Experts of a small language model: 4.73M parameters, 344M tokens.
Below are experts of layer 7 (counted from 0) of a mixture-of-experts language model. Rows are named router (the router's row for the expert), gate (a neuron's input weights, with its number), up (a neuron's input weights, with its number), down (a neuron's output weights, with its number) and show model dimensions 0-95. Each number is 500 + 40 x the weight over its row's rms, rounded and kept within 0 to 999. Numbers have three digits each.
After each expert's rows: "comes before" lists some tokens at least twice as common just after its tokens as in all text. This comes from a sample of Wikipedia text that the model never trained on. Tokens count by the router's weight.

# expert 6
router:571471519439527530454375512525520523547502434532489503421477494534511478488493571503470466499458528514457561456593495495528484457441528520511482531548436570458491522495437582528514518533532527453468492571512453533562487529513484466577495460519509508499501453456499585552498479516482475528
gate3:463483517510511487525535544467506535436473519492426431523480527543447450509511542522558480510528536521510575444510539478529410472475488433497421491476445493483425504493512503529527492564527524449567423491492485422540521468562527466601478532432511495531446558484512445524541519522528552527
up3:524473459461436487432510526497507507510509515516436433498436510452511510540478498496530432492479498435598566475497513524470581439546520491487471519502507501522462425525474524473526501450485452532426475482531455496472516503441551505494438501461451533388558441489510499423440552495463564527
down3:511485473419503469544586530526512514517387430455458480494516478498521546406503505530523482438440439458514493500578509498458512500546517526559523484545448481457471457515500507477515474446477496447485496491518450505500509605479537414489508442516524470421524596484536514525483459481531503465
gate4:462448540475408503560442501431473492479517494494457516459513536521535511497474482484578473433453483493565552463485485518591499417506494464591482462525487524532485522517463496503524518556514575506523414571438497443548482474473486422488499488461528510527490454528502535476481424519559470562
up4:443499501508516517497453543436477456503484549479444562433489511459577524462545504489446505520519523507512522487437471529583539451452421445487541423502501535540541474472559452501431456500473488523484558452509428468492499513556532513544424483499481525522534469619478510521564519533497540468
down4:522496543489517519512478542383510497556512460439562469498533522443490535581472457489524404533581526512522510512508413478540456494528574558500588540486474464531520490519501534465476520554564528527516580494540489595544542522542488512517517449539465538462460510513521497521531451484514476502
gate5:565563540469566546489455408566424455518509452461435505511533472464468443585477449413525527518485403495524596466533518514466530442486530493489524548474494519470457508518488445535501445566512496501469472537592461479524497564529512513475493455534466492494551484496483495495535509529513515510
up5:428432495459507530513521434475543536496514498522513470553500484501560582542554432573487489485444556511468434499377460461502525472522461504522407460443455560512479554481457526444447470460552505493548438494507495515506468537483483499476543498508557483517510526542594536490508479529513529521
down5:488556436563534560477475499553499526499456483522441518534563419523507404512500546486548462516510435457471515542528499497512447505475546496561566488470492453454493469515521472554544478478515529455526554526491550515558532461497440439496523546477587543446456545504428522508444543545524499431
gate6:544541508498474457453452529536509488446484443496520524435452493509571496452514567477443506520531522501459631530505479485609527495488474542505482532534526507482498480562441467494545481482496565412481520464502506509573455473517558504550538490439418547492555507494577476524485465502442484512
up6:418558447477515530521519451531473481569500492467494456541444516539562534530433470554462439484623483481446543527461571519519522512577529534554517511489515504437477464458436519511563476464484589510547524479441516459533434498512506517531561505485482508506532471498504419525538453493484503516
down6:568545574513543445462477519582467513572562502514547503522529527453498486440498473517507482543491510487525595571538487490503485468433461496579495520550464472495573517511464542526480490494494437472453601527519584463504524482496432489474510447484546591480507550494554508507502527470448477489
gate7:539515508603566527544465537490520502601522377522535539551500526452449457515463549491579471541496503593503506511511473490475569481570541542439447521478527462472502487472509486451528528513536538521505566459567484538496536558536524494480485495529537516439509485555502485509511436501543529498
up7:457530453550572524501520507537511505465501493583515571550537523471487483534542481438448469493523503517526487511442454504412502532486454517490537541463572487479494403446549430522504560491468483479465527523552590584513551523464523548479579481460481509493465541491507456525493548442498549445
down7:462452559508522556465424475497508448530525513488446427547509511542493483449488476501588623535518517490504464495526459541570501411478485509525470517525562489500532446511490492511401539426470507536508491490493499574505500532494534542483516508424500572498455527483447559549518517514456429515
comes before: ",", "\n", " (", " and", " of", "'s"

# expert 12
router:517465543494554518500464453492477565554476443492529408423524396534496472532507560524561544505490591521507520491536487447487443527482545560510540534504499559476486586492475516542501586509466514465493490499449459490517495519464441508529500443538589511465518538421470525532458473488453501465
gate3:441508480434493466498445496445566569534492374475522477518454521564454539495485555526487410538457490492497571534476458482507464526512472519533446475435507504502468507456522495472523418499502487501519561476488430423558523517582449554555521577509460563533483494487498498499496526528517480521
up3:567498481521475500458521550484442497508459476481494456532496548469493457472469509470475475441488554457595473472480532540472554479563460438524550467515453551494491369488553491515482513472520503552482532458570475585554474510407502487466488480414445506481505519562525517484564528525504452527
down3:570498464511505486561478486523465423517522473551557526456535529507499474455396496481549487451405487531512421423512562502482487539519494485545501550549522501529567478567517476451545532546490538488496472484507526510469477510469497406545540493496501446403479465455561514511475427517481538452
gate4:509452540449544542531448461453471449516508545465471472436424515458533417431578515536526466474551521505464539481582526511517483491536543473483558472486586551551471554588471467448535504485452515458522551475500504469447540450478511513517454470448549445522489532480466524537440475502507464515
up4:476467498543461477514510560559472419525546543485504540501484553523593504434572467392517541510470478451507505506548458572487540472503468461516488529483463501563505493490536524495563521548505511554500517471538398496608535518511481489483452514510479448540467495519499488462569468503488496402
down4:504563486540497505549475479445572513572533439542430599444481501538465414478521484467474473422558489484540537479477462477552502508534546536472530539561496523542490517509539565493514548496527589493535474514535435385554467472523478474510531485469474476524463467499487474471533544466548485500
gate5:523515500526556539535487462493484457553488512527539526500555497421515436473489447454526446406483389466475495492490473495498483537475523487520507487448463489517479600480560467548549522546557558427531500494458490533517574471432485518501511483517500467555550585548565529516549498487528502428
up5:552529551516459443507408543483536499459517522501476517434462507502449488491466526599499524511497526470458539524472548460526490567470444546511520426530499477533534503573530474480464438478539462582541410470555517412545496506531496439562528546444520507444458466487472511499520498560467470514
down5:510527473453533558504499559481500524463541438503527481501477507411546503485478488488534441537485494442530511478414565514450500531521495595433537487490484493418415496572537460481517473446468448513491506493421489472480514530490535484427480459439551465511518504520484518477512570558393539504
gate6:507491498540437576480505399528537478518478519543575485492462465507477524498535476552513487513498500506502489549525472565511534472500551500574508542487540492522506457558472507469516492513500517432591477460508504472523509615466529517592453499465460522582559452543484467553477502520445579579
up6:512526532499548465558547508435450470522529489455440522449520494517552507512435449630542506469560519456468563489525473475444430488498434514503545475545493513515511448505483537533562523540520519404588511502422488493537435494460516565551541543500520499523512516454488500457489455484497465540
down6:551519601498560471500511499555491499473535523493510469516576515471507504459465473477560514511547588455550431521515514495520507487449501476533484522547596506446547448484543458482471520463548508482544491543439589485487505453471504479526527535519568588531459495484564538552493515456418565517
gate7:533537489505537517529518510442464480517483464479532516432512471563488428552495542520586502525465513561463465522494466448464469509598594508479477502544469493516529493500452509458492522523462424534526487453524454533472417544453484465507511471541559548404474522522606497518479467548568491521
up7:400481512543591520550599464450538497537514465411522454458547552429450495521399463545546483476559504545472475526507455454450517571539453548509533453481503493546539457514532459522474533564446476516488502459517542501463476514493501478503514535478499472488426532484541473478504502484489507448
down7:462489510550524546489470473479487435509519505409514516507503528550492539457495520418471509511561506482494432463436518532521468478473464464497519453422566489576444529475525520537481456446480556523428489447507495530547511533540511569548532478500475463522446520438435553558461495607468492556
comes before: " of", ",", " and", " in", ".", ".\n\n"

# expert 13
router:497452515494525463536499467553536538540505496454539493403489400511494448631508531540485485465472452464465518471488477467609561487484490522533479518478479546453509528498466481527537531510440479525455515509515412465530554471451489438509546493438517502495511519454511605537504491560475469507
gate3:422540501456478466462487475578482487547475450505498565539458491541455519496541520448466493446502448487478503487474537478569461494522481514558544498436479614441513486458434510450427444503523465476454518527494448468582537473518509554562475506443551469562505502451542523464547490493494511427
up3:480514444509528471526527494465477427495461457484551443466478543522485611540509469505515514523482497574512572495485517458493554499458454455505491479541504543479440430501531489481494532523554456579467488532499593524515501467455513525482476453465483602490526483519460561394561525480454486570
down3:495433513542590413510508420518486474489521481486458467491455471500537399411481519592544494521496433521548487554466511525530511470512463431453531494463466439532537480531543530535556536432480531511535521506561429535481482523460483521477515502562490485476521555469546465545477515480483452556
gate4:490489562453539478496460496402503492519557568491501549463446455505534490420502567527549445466535472551521582430475520484527475505523543458544520420483519522455533564464529482502504504470436553492477540552507530473535549451456525478584547510434468486451498493451519509471445514448456537472
up4:532524414501530493530466497609512494519477501506528470532453532543518493501547493432505555507485571521521508563541526557431537490463456528464497492454527541540542541541469528455528518484518474472565488435510425488468439509495543493474398517582536523512527490556473524507618491548506500546
down4:485474471450409550463443615439456432525556496506440492462441493479480488509510479497517501447516449535591563514472484519428492475433507498480554499527472474455467590469467540490503511488534608435440515524541504487541461467516518502510479463447474504492508506435466540522478523465507482504
gate5:471478506468534482479506504557490488578533487453508558486465484554522420493438491464449470459476440437522509485517549471572502388534433534487528552470532579501433477498516545440515558482491506438451522509515491455462537498473473475431543452542425481528521477528465452542445506548554517506
up5:443488492495455519485531494478456500561518485459539512562486479478540478533556491567469496486488505506548478469425460449520497489419416558580450525449514522485519572469454467451445430470446559436482502548509476434501475483515532477515536448540531611507480553512518475475506482536446570497
down5:491469492466586488468477576503461485521482496524490504460488489527557495485513518546572515474479465426517533499489473418462476494589476525435408492536533475451493449532544497551476527500466467516514500491545472546503513382509431487484511438508536463478503445533484565581449523518401491476
gate6:462479505526450447476446467581485535505487490500517542498488457573501486497508500459442470467537566478536502525542368463603520413528469439501495503491503511571502481551520533507525568492467495505522482519431467484586447474472522512500555467444449506558516492529475508506423440495465516538
up6:546553560479499494527466501539483564477489487479462437569481546456545483489502462483521465492529548416507551476487522521483494550550484512446530468513474455478575465514479558462506514500441425472560575456468464496575513438427527494547547505456564546507463528482480457564608525506500468498
down6:509499522473514439553498531454529512501479537547535543471518469521536565471420521432490508444537547455434450438484445489553458521513433482512461484535474560470495510535525536555537527417537533484511439504508545446522522486486433457579470479497467624554515495519538491496501500458443506436
gate7:535500502504572504497553494508514497459560451506576501494486494537470387509535569450535421505568470516502504468447496544533513508442431537470490533441524475499555499540527470487517534535495424472513539470522514532517472500459453476474575500490473479442507521485610450463578537523490412466
up7:414513520512550531456512503509556493563536506530466546464457487478494460505498445472518475514520560480555508508438448495436515544509420503487479507441533503446504463486536523521488466514472438491619567487561584554492475496459479537519480449486515522456538464519466467433626508461485480467
down7:475484554525460511539490472562491512497427498471545424463543450449389516483449494464428527518550493486477522469465477515518437491585479464509497507555510504477522424483515525504455565528470499430486472513551419487446515452510506499544482517471477496550501537424442552547476548539578449522
comes before: "-", "|", " ", "==", "The", "==="

# expert 1
router:499457528485555461518492490506518469529497544476497461382519529490533491560503525528541538492454561503524483512518523422530492491461474447508521506469443470482467463459463541575574514517446574425462508473555483523519535449472400529478502432508517522483450477522521589437494497592473553509
gate3:513519479529506407530428496481455573494467465529433517557498445539489534479516524452451482526551474498541503468563512548495486431476514519554521505461554542519482414474444556406504479502514486531546505482469428456530495569551454506507521469454549471487433472514507510532615500460479463515
up3:553492503505495492483495529459451494452510516544459524453472499512553531426579560549462534544491598600594448522437555512543458431423513482492551481509521559475480495502431495444530462545520544527502541512513513515450508554531496465458534524446484494437503493508499541516522417485455514496
down3:534456418493506491519589541457473522468497468448523506465470473475415466422428544467437497479429572523549461526513566470493480507469521478543490445493507531470596403506517535494479461500468501492447477419549512496539452500477466461479468515518582475529493490537529468444542468524544496487
gate4:478505522401538510596542513470517503486460510447418454494513527486509504496472558377521474437576616571474528511521478497524550517467483488479495460496589513547512496493504539461550507471505546464464525513443479443516457523449479504504529455492551489492495476511535465438503511505457428534
up4:470498502460498476518562502520537424537491458438502461489445510457503494479543576531494513532533448472510538465589497539517488497450490487560516519499543538591495456542460579448526523529453617516468433448501558508545501461442529497519469550421546555472497483519560487495510568529500478527
down4:514516492468452473491427479479444454505507509486547461448528487465471504488516451396536427466471434449510556491543501490463517474487473478482580487503536533509494613397525531472588478504550478484533570509477482442540482478533495539503461516483477524542494558468513573454572477522551459497
gate5:484571446548560556518513475479451522497440521483495530416466463452528469607491467474520391476529467492481499498560529527567533474484405470467543449449501459535502477609494517511557490507561477525465536523485523458507553526479537537478559524530500459523476499501553450478514507527530548486
up5:493486534531441534543512531495426464513524446456537495538496498489492589463489463509476510523488483493583544414433451406449511572471491480445497558438523589533529510436486512498425521461576560547510525497483455463536490525469527467482473423488536551510546476471467488514473444513504533487
down5:488506471501503571522438528562350507447535503538532483457507504497564503465453559520543471494514515508511499514475518538531412526497517564520480534460563486484450526573527496554486533516453492473519499524442459522578506440472537558519486557557480536495509519567406485555504494495459537523
gate6:494476553550511526573481471569483571477522552544483532538527439469500440569475498479537521528440499462498451506571507504502489547449492448491526534507528493510562417532534482518514497487543567483450488450531429516548483500487566522497547504486478526573510503495567480487558532607430580519
up6:469432518499456523488559464499551519538504490442461530502574576539566460558519518492484483558472528487447500457480461478453512489455492553469458392564460533464539503543448545549479486539474488463570517450451503445521449452452525561540542562511542583489534518462513506533529519516540480529
down6:549607512465558442462506498480460453462483466559478462522500468472494512471501493462531562534511525478575463485504491433539526446447459466496576526532543481502524444419475516530446552519467477507472462529552444536475570560442482554505474437459519458524512463532546592500534533467463529504
gate7:497467561538520537477474541504503517488466416422538447454491516487486511501482578448536450507524508569523535518506502491448546460519502515496432476504540424509549459510545471510511524550444544518478446462545537540407560545516505491499467444555496495486459519534581538488561515515415567575
up7:463534523477505557417545459492498464491510511500499538580475533547505483624507485465540493481446480508555532462490528525388483535464451521466465527484498442408507487474532475491429497470465466513495521464524493492510500492458499498457505403475547463517456497548472456443478530466538600567
down7:436517524535574525524437470564541506537525481462479400580527482445490579458515510538554515515545446510548447499504497543532502569531465492556498486517549505532503509489524561435512552513496555534460533516484478470559492510502515543516477497602489556514497453461459517474425548586500489453
comes before: " the", " ", " a", " The", " his", " which"

# expert 0
router:543463525497545502442436561513594536519549552468551493466521493488550461569525540470477500433488530485505576513531506431537499429458504544513615532531485490458468472500499506503491526535437517479478580452445427482517497409497484538528543518495509489468509476439489575457474442496522493522
gate3:466524499512540508488483528484555516426544516431482493523515538500488487491540460515479489552523464489504540482549457527471473548520539504565563543441443567473521505458562506510467435530466509475425424553539434415516566524547495483544534499484535604474479508527478462562502496464585458437
up3:466557506548454437475550517458503498518508572520480476492430520429485470503529479533441477460509534481551554534492443519468569506562576441494464529461506507487508444543428549540511555483443466552560487483574547461505520460453467547530534430470467567486496506482488484534459504592516525540
down3:525436496501416545633531504572483499556444482492551498467474490514499440488564499545451457516493506459451490569469482500460523477467567463521481500496450427427504496480475484536509546483479537473510508437547501502456423499507492555475533462501538513490609525431501514479489521567473535535
gate4:502531494439454548564519499506504486568539457481565481485480523473534441466576462494475505468514520531500623523531510462599568447502497518470485478457604488537494557533480546434466487497495530477532537524466509500530457527508489396519496515390494508470474475524513464484564526489512493546
up4:504526537486553495518539511455516495534503517497449436510505520464491513488440452501503515513506531542499460488454454595441487498534453510559465458472569536507447539428448553473443461542502516544567492452512446454605558589444554477513476494554513517480478428567531480456477492518486529438
down4:474516506519490507490440510444432520501579544532518533480489558508472508490497481479491507476530426410482577476473470464475412422448542506482527478524537550556531498533469443440520501545477526431442532472541559416505404467484496519526433439488495494523476475494580557508508481502543533495
gate5:515558531501488576510474536554521463498566487499555491471565463445513444514538464489499483463520423521545593490453467541511506444537461511581504526493488519441416496593511432521486526531527493530491538472526534463392541428448471475464488492544485492443573533476518524508496492490500446512
up5:478515595481440534478536464510456475490523549483511524497425472496516487463491515517507521477466519535489409453535505534497482514500520480466481440480479557427562573418511511476525498518511548456525396554488556493504421606390514491430529499500498537496496516496549479533489513533437514471
down5:506517530562528529526494556527487518538564555561512438504514439434505497563504467481505522471417485513428518428528542515530441435626481444473497513464487482466454443488477466570538556557495518501481556480481484479471549511482478458429534491483507450432451465494525513553450486522456508520
gate6:505530587522482489527473479551602498519429504535487500538532422489509484494501511456465431444482591540522461545450501470555561529510440438528484523498473484539556408481483524452455485496413562437449453513501466569535531493480476518552521497495536472568516531497521500541473525480501494557
up6:507517499521485478513510527469546550521508459478419509475534444521543539513504481565495518451448456493462482484494392524420447427516464569541545511512522464485592499515463466493548517559444458506499506505499479492581500493491505533541561525550580410593482453510545473488551464478488465529
down6:505470511516451536476475536536523468455477554497586436517506479565512514468436482411473508477514555550479556497501518524503478493477480459521436501560542447510487412449522464522438500452550528481502507517529534489369504541483464493510535481462452477465515544475535609463487552529470519571
gate7:483495541521502543526502548524507519548462471506512491480499491500456420513513581394504568475480533532502499494427465491509537438527533508491474490447455496517566448498509522488480497583431420524503558560517495491488440474561471508465535509479552412414475572497548443536464456569518473499
up7:469485485532574541495476432460542524451499500489545497511414507443548541487482481496445440550512479431520453514513500488450522551515491502483505486451553448570527507400548465579562525481459459473541544485413557466506555476462553487474562474523506471513468544506502469523564576502510511444
down7:484522493504528591448454484437551485517576427449474478547517500579408548487479545474544532479461456491502484530487491518451486500592462437497463520487551562529505490554543533531494514511472450462518463530491426540576503486451548543512423571534490509543519531493496485545484485509455459557
comes before: "0", "9", " |", "8", "7", "6"

# expert 11
router:445473583463520466442493524547481522519482528481519473455503493489590393579524510560498489476524513568491544446520477452529494490485476536502524506506492518416410526445486554490491562524508551459503486510461474508560498465548466533489543502485574526417530494493480537604499518526511543431
gate3:509503525486517516447400506465447573500491519476399545514516542523436427445493532536492457557531467499506480510463444470545525453494506520542518463506470550504459522477473538541567501489542452417530520541466454445529499493580458544539523534463560580456527465451461459463561506528530516482
up3:478493434492495450481462561488466529482560502487513490521428504522479473423481521561480517448465466438533512506566473502517469422493488480597503484476562536526574515455567558522463489543479483477511575544521540516478507551494463480499417559533543473491544528528520603471452527548458549545
down3:613465545471439419460507499526556529551527463534541497523419485534522478444427522489551472500492461483572506468489561487574495463545466522460504531461472478474498604446555469465515552524475522477524454482514523511435482528474521491485455472492444474442485524518499486580448448509455528535
gate4:513473493475507478488566473472545521512509451443522556482403574448521475454512536516544497530534541561483555518527467435455457472467497498474484450478477553580492490525512544492474531447498507509510515441477477420579508499496476547507489487417646558475511514557505466481512460513515556464
up4:522541514543546532494511460555532479547477539524378505478447541560499538462499477490528463511425527453605528476475482513558499460543491527544434455488510495496563445502534496499538514645503514543534599494483506452490494531464529460503472497456471477466452467469466531535486502453477482501
down4:557447492543530483507461531385504488515611486493433608495511540507543484487477441481468508475484428524544572510460444475536522481522472541518521520542510434454504521591482507481492440489518474474483557454554507452492517461562507487499484491561436561502454508488502552456464474527547473507
gate5:525534521546493471529481519539511507541517449444514491543531528465558472517494441465528437464560421540524591472525550509495476447501413513495550553473456515504437499385520479472492580553541512502494496507546556565502517516515539547484483507570482553524551459512445504464544523584462524486
up5:447459506497465488539438426524603454463574537504497536476542548526519549447553490502454552524509521438536439418422504444515554498469479473538534523454525532517479573468519538478473483459531532537481436521405449453515511494530482536511481454439541479489500510553509546516526507521533478560
down5:536543428506523486483522487447469523468477548469525503478513450519571516467485495505606399473465534548454568568511549542453490492549497450488418469484569508468395422534518465508435530530545502521550499507470525535492461539528480455480565494510512549469506508488519556516513474557442489508
gate6:455515544515500530461465507562548529491476531479509476502567466537565484500549502480509529504469525534446531470522510570529491511562508485530534505503554523569416442532440532493545514454556541440526411485425566504522483465494508505595524496456467421534527508506442538584502528533455571525
up6:510501553476489467552486528435496463465462514469471558485466432482573437524501489532542463519540529491455492500524533520415461496547498553447487469540431524512537476515437513560502531498422475436509566517513463481589474417512490570543534547557522566514447499535498510558551537468490446542
down6:475527557553513458402433469519501530453491509545505462484516499510539579519530415491509500443455484552443530532540485454578447459490572427568533490579533482476503493531499451456524419488507487467520456566484534500448504424505531503512524444477418514529529500469504531526522538488525547519
gate7:530495475561549532514523447471460453498566457513503534461512494517493445525493533431566450476425445569496512510455428504527533520538449500415455502486495463481420476436505485464478561557548382516529519476526524568510491502531461517516519515490544537429548512543508480509445520531471567479
up7:477505502528512605544500513453469472565508427542525554482500457460523490601524487494456514437487517512494512543468534506482518514536414550476506598502534528518473501470498525517456512479576503456488492515517605536501510596523472527522553527487523503517458539517453454501409498552509539421
down7:541508593533440550486497499531470420499537434471517468520498474521480537457447525443532586464546486521462407556434537480520594503477452417458477507494543435504444473475555562465461518489493523492481494504468505580519519501483521522489498484460564525478518585461482447499484485496482447530
comes before: "1", "2", " of", "ly"

# expert 5
router:560507528516540441425434456466522510492479439492509457418558485450540438558534574556487525484464577477584544485498442512530508501411426519501504447417481526469428491508474524569504539550466538499471527505528477534542482477540432444517479465527548480519500525527495523502471491541502526502
gate3:502537446487498472552467532465544587518549474503522498494541505505490436498507559511452481473528481477542506479441553471522412522457486518510495483384485487492437529529524474524514423566455450538507475512497518461502481472563436511606527545500517487479472535427515483544513516612437468470
up3:582517483450523459548516383470473512451502494413495492516459507499424452498565511429423495481540554510560475503447478528543485452474501537504516485469444546436490460523486464533522513537482516597442485503511562516510505415484474531477484490420454494514570495479541520528504521562483476480
down3:498474606487477491491526483462439551507481457446418529459493527508521495529445507476479477516546497526476497490460523535585480515486482470419539412522495486437497558482504514543488441479517522500499444476554472645481482499497509524538486476587569475468497553459566472444455515478528467497
gate4:489520548471476484522511468428518483469502486480484533411464533464601459405487530534469417459515510570530525497547464443445584507538491479502547425424554518524530483533500516463477504498520509521491512541455440497492497514505431492508494488412519442532485499535526460409555515540472531454
up4:492532482505415484499494460530502447533487487465535530417511549474499566560552511439465550550522454372515493497500511504464515449514545507497400432499464535506499439502461524495525551538462501489543480458486529444539465481523576536461486574504478492486450540581430482491507492538479500441
down4:517535497463459526500501489533387494558504484510547542495449514541496510415530512503518507451523493539452616427529496517487416469487531539499536544479511524504430607548464536471510516494507467531516499432530446520555532520516522523521475477505493482482468477498523563529531475430543380493
gate5:505431522500596498441510497494516558505457538465480528510590507454536443538497467453575512447413500499504563482537510535559462491476500505524471475443491476540461460492578509506543453471545497556479518502491470434437539455472430490470473484440445501478505504606517436545512468531503516458
up5:427528576524446524529526457528522440462541382518452474533462484530512479499468512501446562491467452476506503544434506497491492549557491501513463433507558576473512460483449483511509522516474506417515443561526498549504508546506546487534460461551509527554438518517482455443504495547462473607
down5:479575482501521540477468506536492537503469479505443559509551484480494486517510554529556453518530477514493568531524457545487496551568427516498499534520523518506474502577516454433493504465593436456593524489479572545517514454514459495465464499534505485477441497465530613530477581536407508522
gate6:533526550480480518488512452491573455489538495598476461483477466515505480440454528514483549530523590481506435477555481425600542484509447564518536516481550436478528473572463510495571545541559489550487440513514538465553458514474482465525454512444466441559510472519505554555522521470477519498
up6:466509481447497561471455482563468507500454445461516513522493504514566434491475535459520482456544508436456580484488496546422515533500523471475537484537525565480573486517525535488541512474450526395571533548444481487481482459474500453517555492543545539504528427482475420463554490561471440555
down6:517541577520477453496542479520503567461495447561517449560502467488490504401570484476498522546502482484479458461473583487554522448438559541496552469495522421446537494508453509448513538494551471479507476459454533455529469520452451479497515475489526537534525441550571564476461471412482453470
gate7:507516516557548460520491489500522467600503451485546521494511463474506413550501557464581517501451537560530497462499405520476480481458527484515489469468524495431537423490551500431455553605493473562548524450595479579463528493498534536514498467488477473542511532487530464522536468529466487519
up7:467504536580490515541544498511521438518473457565591522565455495461489441548467533483523513479508490475545444539484478484439503559533456529530536460533531523495479425424599452543518506522451555522528497516482530537447519534512503485489525445483485456562412504464449422468436490501496550476
down7:494499545473491501506433461514549469478499508481513546514468483639457534479507465463521554455518474509439429532502472552508477459504503492539483477456547485446467472490530535538442500455495571526463513515510511499543527502512582597468489522504509557497557544431476474507488390578417515520
comes before: " ", ":", " to", " \"", " by", "S"

# expert 7
router:496497573510576522467541505554552499547559488460542460478540512482484474514455540529551491462504496493493483568592511506544542505393448515489548509491520459454460451440495482545547603500494533414494459469512447481538535468438462469478531507515540533488482556432511493539477437519454554481
gate3:495528505507501433470482523450585501435506468437505520493438523550479536510512530490468481508456457541539532526482516478565419494498445511518462448466540473466392407474539518564560532528463443482482510532459466457582560530511503506545572558458479448514474506467520476458534572518522522493
up3:554494498502523447445599525541440503585552489492475480516442466498472579511535494557515472434500593544559505479482522490457519426479496513509477413497463562493531442526496501511458488474486542478571521497556476552445499520452518465507417504468463504415480454494495492484453542516457445526
down3:503503455545534538543512500517496509570519488492464492483439478486523439462438524542546481415551529497463489529568461626496488508562536557433493477549484452515569474498487484466522450482457502455453572529516536511484512511505462518433525440524562443511452539443536528481494424480428518523
gate4:541465525416520483540558543487506431483545474441534455542436530507564458504444472463503429476446549496486496469587490510606523480507501446489466459456531463583449515499491452482552550474415519521542500487521504443481503525484477487560515561438564447506494508487482504506534437502477450504
up4:495474551477493477511460526486500472511443557502477540462511476511525471491558468466503562510557497498419506466552500499554532504517480507501524507445566525511456477484504582453509482539534512480531473458502507515536510460465537479494416615485484461440451471620592516573489407490540479444
down4:488483502448481546514411554476520437514483495539442522540521479498447461532477479497515441557534531491536497488491495532550483546536512508445532510538510499519483534549476550490499520555516528430463612429513495429532527448549495594502448520559432467463430447467528550503524565445554517495
gate5:484551526483504541484509526553549521523495388486442523563563489465544421580487486495510511446479413470522488561569489515464535519454450467479505481418521481501441508465530465496486491575554487492509476514446449482537458472452434534526438540540485477516504528523573497530521446572532527473
up5:492524566486481502507501545503587538453490470504453562460475485492537509490569461588494468493448543492504486492447456577436502535480435477564473420519513562549584484454495536513482530455579487492445525471448542491532419512548482522493517531455551504487505491490455547466508584555467480489
down5:502556477563550454596480584579486498489538522579455528484563468509561607538501521453540533500477497519477537461427528498518443493550514490510456516517536558460490531500571507533518514488555527469503478526489471510485478462532520511460469473484519433468420502519510531448554583560481542521
gate6:473487518455502521536529465534576413482480531479521495539491491499470520507496565524496467479500538492479538561492519506483556454501468461547489550542471562473560463477452488525521523433559623465479573430462538455541457514546423482597455508443514511597496540513519520465504480502464524479
up6:438495471508552490574485518496517485486527520462463439492527570454559521533481464523551467506500498511450535468515526479440404443533554550528464524494486513545527495614464501562511483484502517519563458461462454480493485501492500531555579561532567449546422536462540483463555482452472431510
down6:481533579436522543501471477529476504510571615515540498551538443492477519439519492487523525468489530513510507471545545554491435502426414464451496539519492477458538458513504540471494605408527458471483497472498519542493531440435501519497499436478542523483490530457580538475480462442474456509
gate7:512507508510538485469498487492454445498571362516576541502507573477531478572481502498570484480438593544539542524520485470502529483529537477465482478547454451495491487521561506486556487543482470513541487479611504463476520574540496492505530601493468546463461540516553469482503474500464458485
up7:467506530544564531513503454500566435487465393539433492497555480464567426556461472420501461427543531504560451487476520454464479535452487572488488572497532548533543430502513464541469524513477489486497483480506586539469494515502467470501544560445492535477516510553491465462516507490524498423
down7:492510522508479567504468501458509518553451470482476498562466538489443569409488459453531543474524496498458448538451488517554525479523497478505515469462499519532493519537525537490462473456491496541497460493496503526500531489474578606512497516472483549491436543493470498608455454641584524557
comes before: "1", "2", "3", "4", "5", "6"